{
  "n_layer": 12,
  "experts_per_token": 6,
  "moe_layers": [0, 1, 2, 3, 4, 5, 6, 7, 8, 9, 10, 11],
  "router_score": "softmax",
  "router_z_loss": 0.001,
  "attn_scale": 0.125,
  "init_std_qkv": 0.0401,
  "beta1": 0.9,
  "warmup_steps": 200,
  "decay_fraction": 0.941,
  "seq_len": 256,
  "doc_mask": false
}
Below are experts of layer 9 (counted from 0) of a mixture-of-experts language model. Rows are named router (the router's row for the expert), gate (a neuron's input weights, with its number), up (a neuron's input weights, with its number), down (a neuron's output weights, with its number) and show model dimensions 192-383. Each number is 128 + 32 x the weight over its row's rms, rounded and kept within 0 to 255. Numbers have three digits each.
After each expert's rows: a language model's description of what the expert responds to; "comes before" lists some tokens at least twice as common just after its tokens as in all text. This comes from a sample of Wikipedia text that the model never trained on. Tokens count by the router's weight.

# expert 61
router:137155141123179137148109129117115144184110147094109169181115136128132090104131088203127092078123119095132130110142116133138141126131136164108110080170090159076095128084113129086115131152168135164139126044131130130117101135102127099147191149119154129092097189142091136086104145152120110134126164068156130176230156193106132128114134058139125154148097141110129102180173091065106170150145100093097140157137123056111150138126155135123126114229148128140071169109114138152211135195124120127090140099099131137092100090174151102087124202176122180165188149157139118143137116145058153109
gate0:145062177112161194105113126149174098132111099083091154124133140120116164165090134161111101134164126131120115124133118099150027158142101111143144085139134080125112155101122128063156109169122193084175102166117149158075141123155123148144154124193131135130173135121106079145135098113108091114079117149085132166172108128119164128094089141117212164182208131104173097106155122120129086117126121145078139135083128065112148155137208116154149080086083176180148116117092075171101139127042191151119096106182078159120147142160132113153160146136163102141208134150164091129175139117127161147
up0:132097086090076136097135136195214103115115091133165169116122059125066152035074144155123082073138126181134089137104075169096116126192114075122206140127137141066173105091146149140144085079105137124140126111094164150138114125135112136117158136135130153046163127133129076080112168135144118099122110131067196149155036161121118098148151081124087170156183128129151082166103123152193110099157143158162116145144111156075111142141147138111111083132097100125178145104112094153141126166100103131109083121092124170143169158114131151123142120110170113117169116153102096116143096159164161135
down0:140074152122099103085158112114172162116144124145155092165072111135162073145121135086110124146144132161115125192130165125111140168106191133141099098104090068090147162129084075132121141119135128124108080141175092102132145140181118119139093104058094123141133121150198114111100169090108106129138125094102156146105142105078125188067058115151078162125149107170085092124119117128119129171101112202074192167133097074154133104130147140164144199104117097149062119055119145105089030165129111125129177088114145107148119095124105122133136107090152146197122113070149153140127119090104096121
It responds to: Line breaks ending infobox fields ("- Owner: ...") and table rows, plus rare words like must be, There, UTC+.
comes before: "| ", "- ", "-", "|", "- M", "- Coordinates: "

# expert 9
router:092123137085173139141126173091121170120096127101102143149148138166129114088178118142138119130119117139096148107161104100126162100132151165113127139140065130142086153097114169129067209133162174164174165120103145088098061096099139066122147195184125105086072161118092090143058147130097112127163157076135122157124163186089186123099157112171108166153113081090146081123135078119105179128136147088094140153136150096084073162170197171120116135145117102131083144087026140157159136152126124144088099093064164157089104077175165105116149156152143151146152159158150069142173080152122175166
gate0:049173172107110121143137114118142166157116192110140144105124136189104140054199112136092087120087153123100163162147142131103117146127158140164096146096150172140095139112140172142141136163089104104121122130119118124098172082186142136122094134106185126163151114074162110126135116158134165153127140147021164131149075117163181089165174113158146148140139120127144126156118133101154174108115086082098122136188175108044131040131103158163150228100097151113124109115072098114154127148108145130092131167051112119171080170149119142101151168098114141096103156165122137120143107158132082125
up0:068116134099122128157151123128121119143124139134105119170166164145093166073187140140091129124130102153152126123082189130129118171085144174143139118153117142131075162130112171128111130154142132182154171140065085163132129143140145120104069125181118095153149065088162087114148135087140156103121183140074143155149113147129173117155190118117103098134161094137109117085095109117135151150138102160147140188159125157068130075117067185161153128137144093108153099144137115064191138078166142152094164143133129118141115094108115067133118105097110108104146181177174162155167102104164104123
down0:151099150088208096190135133104127200069137168157149092120109163125158126164112137109127065069118150110092103138166067133116150133148133168086117121198152109172154135123093065122122167102120140064068144091156147134136094169157166112179191134075146084118184115050164066102112117101124112140157125143144078133121184189120127146109108127121121111139152123089068181189160127091171122179119095068150168191183170127143136196106119087090144168155161142158133090156100175143106094180124104094102092109132053187120117150115155100117099072108113059059089161173134188171145103095128130136
It responds to: Paragraph breaks, == heading markers and whole headings like See also, and pipes or quoted titles in track-list and chart tables.
comes before: "\n", "=", "\n\n", "The", "===", "=="

# expert 27
router:110143169136125123148123130069138116164126144125088171143152127128134119089138108161152104125118126099077116089185127076164135088112134167120090106204092127078081120094108165126074139103115140115200132159132143118112088117109146097130153172167143123067130174164073098095121153142090084117145159074150165153159164144082115122104139119109096137130076135098103138125123100114143114160137139090137175167192128089159047162159176136068102162118118111156131188132105114132160147150101183129091111124095143141146104115144135078088101145219151145153176163208149070159138103119079123120
gate0:176113141114170142108174065125130161162111124168107167145156115115103112082118198153099078135099149164189113049211145074151140046161108132119176125137123144078176122101119121125169087129149084174156105135062138139155153055187110147172166125143126104137159116155102145174076123082131154124116109174146097087093124155182100074096121146138137137150107109141126094132216175139124075122139094134154108092134108124096137157120136133151129107085194108118150129141170110117097150156146100154071123127106214128072117209152101085110061133170086043134125155092085126120130115125113142115
up0:081155065144126158134177156113115091106136135128122128163158122095096056110069169151154129146151215128154092100118149055191117106090125163111095176086105173105159173131100133149193086125139062123167167213137089129100127158106084179157137163160062090149139114131085128164098139136154127042147093134140176142129149165162152113129121145137080122090147162128084123150126136085189058126070091136100124123133129122123062077108192129142138109108185146120083133145138133097054132074098099146111115181071186175124117173108162117120117204194136131134130132122106105122125064089129118127
down0:179140119097110151126111106110129136130161096109171111148106088123108096157155120116152094128075156063113151157115141177100128162158149099056109154124159172171149113153127134094110065128144149094102122135105108080081126096133135062136159128134134069111132106076115144126120131110162191103179131170122141151145178144093100148123089140134053118139097133161159148151112092118120147118105181041066133128107102130068142197166122095164151108144127103086096090163202074082131184179094094131125089120114174139145164119158172124127096094108144116177112141115146181126112201156156106106
It responds to: Infobox section headers and field labels such as Personal information, Scientific classification, Date of birth, Area, Phylum, Occupation.
comes before: "\n", ": ", ":", ": S", ": M", ": B"

# expert 14
router:116134139123195139175116156108138195134104094126075154148180163151155107090130092218147144154138098116087145105162138080151186108120110110144074104106082178124111144079140163126133143163152155150186143097138168096086083120114179138053154153165113116078084147177085140136115141135092093099149160135146075115149128112093140111128190105130146170163078084104165131150101110063079150128133161123075166153131114080113109158140223154113159156148104139167012183127121110151136137185090119142090175102112171185144110095168190120101110106165112157129153139154146105150179142137110164143
gate0:096098135066136130121106149085142132138100082112129128091137128091122108124144111116092097109166147095110087147128146127171177162081101112086117111182180183100157147153131143102127113087114133103177109151111156136104190147129152102183103177127116153139204179161104128129141114126162148217121123147147134153090159145140123033117141131125152141110118117183164136137148119066112152163141195118079166128120126109116059119140189144209092152084113120114133162122129130149127072117066097151142163081144102152111150152112178081152108162149123112142133117144127121141108159141065142167
up0:151132109156075108147114104168138165121120095134122147103160108174146126106162141164152131101146099116182135115081169124094071144204157125145123136159071145110062164147042133126101148150094164183087054083143133106171137067158141154073092154127120120144081161104062143139173114179122084056159122084141069178153099188105128163169243165177145151143191160066117046147165157197152108178107101132140103135135150130147167113093113113120143107144146124084131071110135175120111140111157153165107166131153143165110079153080126156099110136157106136151127126105101131147112069113157131106
down0:178081149185154132126083142106143133154082115134170141076168167159186080123107106119102165102133144149130127095146100131105106117138103106106110145079105098121117112081187184140068144192124122128107141102079178120110122105119162194141112146144210160115088177093088122133115102115121180118118104137164092092125126094146111117177078073147125141129152100082078145129149091135137124075088174061119180089096105150168137112242130093134106103092137123167143086119151123100088179111152119130133136115162125085102130164144105151112050119170129148153132150087099184111132123086134165153
It responds to: Small numbers in tables and text, chiefly day-of-month numbers and month names in dates, such as On 6 April, 8 June, December 12, and match scores.
comes before: ", ", "–", ".", " July ", " September ", " January "

# expert 1
router:125135134121141130155123143103138160107103082091103147147132133154142099127134113159161110110126092126099143092115095086148137119145196144069126141143089181113065133132071152097089157147177167163167174085132184054124079154093137095065114136161119133105080154145135114087109118166063122125141151104168113142123161174110159121109172109146140176131112116096152079160148120074071162183120135080105139143150125092105073151148132177100079088129137059132131199125074085181141170150111138115127121094088132155082104081148147110072160147195142167144118135168120105163155116143092154172
gate0:129140127144071109156144196142148174181113095146063125153136114159073126111205105141145097168096134167098090130095147107193161119081155167125117124113124141126077137094160142123106108171106093130181142134136119111139083159107119144096107097137104145127150120134178149066119149136091081092079156151218094104065140178115114140085168075134166176153152094118156151136137073098135158150133126091051085137117153120086048140114129130137133154088155140101138159178123132143122175097179128152099121138095155151075153156164153115120091136181059154104176171148134099099077119156126108131
up0:127153153093163132147124097125175111098115095115158169111135121113146097102082091167140136116184153075110184105177139152084159122177135110125120148150124108063140125156135138130166128103167146150130127135136153168145145114096142092127135153160172134098169154107130148116103119155129067114153206062074173140170121096107237131140110122114125123125135122162140141162167155141136180137135131117130114138140189082185127133101117111116091100127092101172118111099108152214130070175115079101169130108150122155186121070096105147125142142074162105144121082108120103105171156087116150096
down0:141228133126129117136110125121129104109118140139119086100079127052129124111144116181101138145135106140136161160134170154162138080109108128162136149113143154147123165151135080069110181090100104136065102119119124130143117152182158095100134141134142067115087130114138185135143143154091121146110094116135098154123088072128146075122155116144087146143119094178146125121128066136150169149188176015095183079080107128128136164170077113089070118158141126184187102123115090120085219177107114145107189133187113156101084191109091114130187154175105166122125109185124087107113110131089156102
It responds to: Pipe separators and divider rows in stat and squad tables, plus section heading markers like ==See also==, ==History==, ===.
comes before: "\n", "\n\n", " % |", " % | ±% |", " Statistics", " list"

# expert 28
router:058182182122140146148133123094090119162086122100111136160157140153152128106148065150139106122119114108094092094178123111149205093139111144103111142187099130092088157101080152121124152130136135125153156143139152094106104136136142122123168158158154061113101178184084112090077106140102069110173118100163142187175163145069104138141166089115115127127103142090139090153133132118136111149115182073129166175174085090145114131137164158100104186133154084171124167150117088122158155151125160142083144102101144167135072131132147098105125147170110182172173167184141121141131112124084146118
gate0:121118169186158168138086158083156115125145110106140119114076194110131143102110136144147137118133148097141091103161135142135181116090052169160126171121115115115074124082160122170095132123086148173126108161166106146082124107136112184065086117118179116127055101185104119173087128131118104076148181124132104150175073150131128132121117090119068095124145125182141134090108096101178084070103205117153134199098089142083157102142169134178089136122149069123099110143130124133071180139150072183137145096109125169133155146151140086117175118112124108159125089189178152104099105125114172119
up0:149087097094120115142171094111105143079143116150136146115118070162108209140143119127118160147065096173160090114185112107114083117144133136083144156084163113200100151151175161112147133158197140098138139105075179078166086135158147157148115114158154166181133132082127109122100123071172159159109116095067138102093124091105133124079089095164137194152099147062129127120043154153170162152147109100096167108157123182179141167197132068172124115110131078109121086131147103123136121129106120086170068094189134128100154057117105173149146168106130140144127111144148130171130152113133131131
down0:135142086113180158151149186124180146084095128132124144088127139152148107057133105192092116124123097066113146139108127104168083120126133105122088123127145200158093201091124140130136126080141119104109159095148148130128156160094117159198142178149136103068101117085084134042121092088185115123157093067161150114120148116107167128138174114107212149198199169069112139137171116130134181138149173054109116123189103129105110095186181112123194150128153092080175116178075155126147153114150113101132164101140121185097140168124128114098152111127072110126102115167169139130142148121173112136
It responds to: Field names and separators in infoboxes and tables, such as taxonomy ranks (- Class, - Suborder), Personal information, Turnout, and stat-table cells.
comes before: ": ", ":", "\n", ": S", ": B", ": M"

# expert 7
router:132131159116155124164138137083123143161075114071116189168152127154131099135137121154158119116118056102108169110146106067134152110121152170089112121163085191096066135138092133109128134146138183166174146123123152116110096143111148077125143156134095131099068173165129131086100117163096110137146166035162124162128155169131175105104203109146138192143099128107133082152160104056111179178136150087117123158150099064112097145144163185079123164124130094166074212117067078170182173161105127092115147068101171143107136083184162113076126169189122156133134147208155096163166108141092161178
gate0:091118137155127170149140122149078156129157133080068116144122114147108154127078166142187111095108099177115112116082146149116150080107129128109139146120097073120170125134096158107103112125120114124173135188137092153111102091127163103094181143132137064101116092123158137092116146111102139147144101120177141127132114080129120125105125144171149145175189091146163106144124051161131158129155161130213127142162092117094126042089155104187140126178207169154152119110085154124133109106117109153128046136088127129152198165176138109220134109112119096073122153116126160097118144102135105172
up0:110121139160112138136092132207139150123079122138162170170137167132116133099105165135173171097147118173144175082140121161110144096152117127133178082196128104102019159095114200167103112158144181142134117108076137141162157167107136151151124085144084113148153069095094149100140162139151126088142129158132096146107123182098139088123103121069090174173157144131138059106146117106178086112125124078158113088152147126089158163181102105082115154176127114104096134142100110165095160157167026094164166102126164123198117120129099157102107083065160174175145135073132153144188153105150179086
down0:141124165147189179138135151066108168097058125123177098085152186163152128122148153122146158137174133125125135178162191064163080084127149083124207056143143179111105134060138150122131122102139128096162151125159156113167154146166123147093118167119156114157081109093111129126114196119146136148099087124133150178159164160165142203110156150099136143147171076127109124176135112158076093116131112134111184180107126112083145084097117086083094081168209120080106151116097110155143177154148086108095117150168068134105143067110137139148164098130169143182144137122098141134149129150166165188
It responds to: Pipe separators ending table cells in gene, asteroid and race tables, plus final pieces of scientific or personal names (seychellarum, NMR).
comes before: "\n", "\n\n", " ·", " MP", " list", " Soc"

# expert 2
router:100143129105165134153109149104135162118084095132123157124126133179119098116165127146156098098112089088066145076153118072116168099102133127099148151118084151128118120111110161105073166138156186180158172123092148057114123110124157066128169183193131145076097212180133107077064177137093118110158116100134150185141137149090153109088161130167127164147127087142122133169138114106063137138144191113090148168165122115084095191162195154047148142134074082147111122117117095143151119133114129156121152105112136208074082091186163096120140150157145176136162137195164080124181102158113142162
gate0:167124098109090132152168168116188171149148144099070096130135098115126167129143182138101183120065072158141121147072156144101137134143150156130093092161126168155112126143106157096085161110107126074125112128086154147145108116140137106181124197132117138098129144113107171192094150131132117115153070138094149164110156158137137089053138091097129114113107134187163093146136122138112111109159110152120133094114104146112098138148149127123046151108084110130131134094064130125078106075143172116061111110098165143090159148166160159130144059095128142146166101166132102106158078120092211159
up0:151115104188127128107157138151170114171080139095120102124116117130141093087148099179085197087168146152176050114064097129121100145095123144122110084098132151092168150130147098081111156133111139100096126143127180135136112054139077155175122109104171113061162155114112146148075114098198133066093214114145136114148099154155149126085156144112194147128143124115127069104153138132128094119155145169134128129136085130143137141149170135075123124167127124174124167144077126116100152114165082171139114096138139154094133144122170113131167100111129151151155071118161140065107147132154110086
down0:161125180087091081139121124114115070200100124114077151145124084145129078165092131060176154107168168120167134096070170096139135149123115153153097131117135135143094187110178089177143168117092110156130118165130151115091175135109145115168152110169083099121153138151126109118171080162089169147087148203147162127124137152104142070144153123131139157113052132129105147137109116123157134108161097162104084132090107120117155116111098157195093150130142115212112132124113127110136216165117136109140119106176136109119118080130093135112100174113096068138105148108139113103137136106130139158
It responds to: Blank-line breaks after a sentence or table row, mostly just before wiki section headings such as ==History==, ==See also==, ===Early life===.
comes before: "The", "==", "===", "=", "In ", "==See also=="

# expert 8
router:086150147073128185183099190079139159107101118171103186121166154161121121141166084162118115137096122105089138096151121109124140076186137143131143104135090179118090131083126137071078146181154127180208158095068134088097081120106131125141147159176139120105123161164124104087087152121093084127127127113149072115176128168103179092111127123161102153159122114096151073130171075102078194131143160089110130152135115090065103158162200135111143145144092098155095098076083115123143127148132133158093140096118109170088106104148181122122167171151202151127122131167146116124144096163115134133
gate0:089139185125070143114155160107146104100135074104087106159174125124103123141182077122135069172104137077140151094120137078166154126105083156139127107123129096144136130150117137060100160127113154098149101135143135112173042153150120146113172133123100164120147095098126138113129085120098208126156175101157109091063174117157117181127111169148107114187080149082160125117137146149145115148131135100115183151083089210119152103106118188127101141057121120178096080153090128162111168140177118146162135164153091087129134113173175097146114131083132100155129101066102143111112120155130118087
up0:100128172107137153147122157072158178095133120106069097138079109122127117110144124137216114143080112114119051137142109142088141079110146087075130173164180141147074127088159136127085129164084145152130145142146116141145084092132133166071133143145149115131120046099160121187111112138198117139106148150237050126123148117152108168114142189158149132178179105162122165162145141126150141133104142088133108188114192120137142068113106147121147103111144144120115055131094104111086131097126161109089102130114120096159159058157085108126159147097091079083127136095137113096147178151131121148
down0:123185143157209085116128136158067104135134144096136135069107123145070144109150097132130124155129200083140162139125135129191139128138124155124114128132098141160077140110063122157154199163129112092148139139173081148085136119107156083144081127113128121127138174113066190051128186170131091176165219093127117072145141152098087154122158073152116157152071145088104144190148158127159123120149159079166117141102117117118095142212130122132135091139111090130161101134081140107149098116153135178140145169155104152085085156196121153126166159132096088174125167138136101171117078129099120160
It responds to: Line and paragraph breaks that begin a new paragraph, list item or subheading, plus opening quotation marks before song or episode titles.
comes before: "The", "In ", "-", "===", "A", "=="

# expert 60
router:055154144102151161198139184092140149162124088073069195157180139155166087081142115158140066107066132101062126112135145097155185106101126135127107106176092151167109154087124143130116128119147172132146161134107175092134057145107136083105146115158160070106057154160026153094083115126135152120167145127126063210180144142105144150086165128143093147123141119116125094173139109103093125159125124085125128206162116103117112141173127136136161132121147107121121124117126096141172133173116093129113159131089125149110125104140128132139164125178126127134178145138157099134151107120095127132
gate0:087129134198099123062095211141117216066168119124126128182109158121163074125112075163139100115041102155069178136124142099101127124137101162135123146100172149129142144093125134125145190159161106131117132122159121050117096144144099154169146104140122129165168134184102160090127154174112075139071157162091105096133147167112136094139126106088088136109088108101174149186076181179136128156114123118137126163146103105107099158158152197113099162097134188159128090087176131119103121168181181125147095142138173139159162123132127126153123074147179119115139167080124090092163102113150157077
up0:116120092219136127114126137137161156079126099141124082168124161146090138147110134083176133126126112116056133094140072146152152136161141149181042138133114159105130156125088098118163167146183090131131111104150133106148099174151120180164090119112096168170124084100164146127122161139084162142093125133127033141179131104144100100067178116163136159077122120104130175131171178135123089140099119086141159153132116115181173133192128120105123186060117125167091092115140132113099109134203105079242092174172092093164135086082062103205136086171209122127113130133185148090130130165118160145
down0:123088115064132133153112190064118161057186065121153168120106106165126113107076118110170104151165131070070139109098141076084126123123144102129133064048152106159118063115122124118120146136159099092121138162126148069073122104116089133124086117153158089137164096120148127143174149136107105121129121126191157088140113132092022131178112145145149084129069131139105126139177198071132155141121106182095164104096118159071061092191105123127148142147130111128144169151139143122172105116102133030164111111206134111142130104119148151137110105124150114101165131134100146130138215074126121165
It responds to: Digits and short entries inside pipe-delimited tables of statistics, charts and results, such as 0, 1, yards, Sales, and country names.
comes before: " | ", " |", " |  |", ") | ", " (", " | R"

# expert 53
router:160150218078173183117078183078096116127140142091045167130150153166149102125126106128146120107106145075131124112149135104122133113116125171106128072171136166136168117111122157111103141122143158150121170133116146116075099102080173042109148106157188131120112144120102097094097158173119112096129121127149083162191133177089187149143112063144110143113111103109140125132154094081114170163171174091123164166132084100074089124160125171128130117151127121132107137071118119124137129179049171175119144097096174135125137119157140154090142168148091157156108192123167112135109072129149166107
gate0:127122193107122110124077143083173148167125084140122145122096107118133120126097112054126147126107123091105102139178084109131068146108121098149161139134138094141136182141152130147188180141127122123094139121121127138090044176112086111125134098172141080167152127084093131106129193133056087118098092101182095118163086117107124140178095131122089155181097094133084118173164129125110099129092147202136093155100165116158057147155224132151178127105069092112142148107143125117101152141107136142124147099171145113133145115124125141121102180141142142188179134113132127157104153104146125088
up0:141174156130089116155144118056130074113086102109092088121118055082175170098072102093143144114155128164134112116133110118184114118044173103129070117125183116126164148171121106176168172173145169136126131126182071089129093149134134125149086087135117134178142110121095150181103147115067123140128119138154213098097104127162094103174112176090078122139121105120130136117166122131176136187156148146155123094089145112135101086079152130114129136126142076175137171118144100152147117106165091068126155129082193119127121085078135148139119155179093148102134130115112135101094135123116117102
down0:124082138122135131113116125140125095122120166123172105145090149098119059116099167104072110164143125121135128147110123132150075130070116073152138120125127129170123147131091034193077106126065136159111135127112154187143065139117058149164084127117092132170121136069185122095127128103107114126120166116056118112125110106153135119173101141101148090170139171146120131152149146162165064124103132255143101103179153191146151176139096165105073115153157142171079122141168157111189113197150185145111135152137099143115124150134155128184181184201172155129147130064170135140148151129202103098
It responds to: Cell boundaries in game-log and data tables such as "| @" opponents and row line breaks, plus existential there, caused.
comes before: "| ", " | ", "|", "- ", "|  |", " | — |"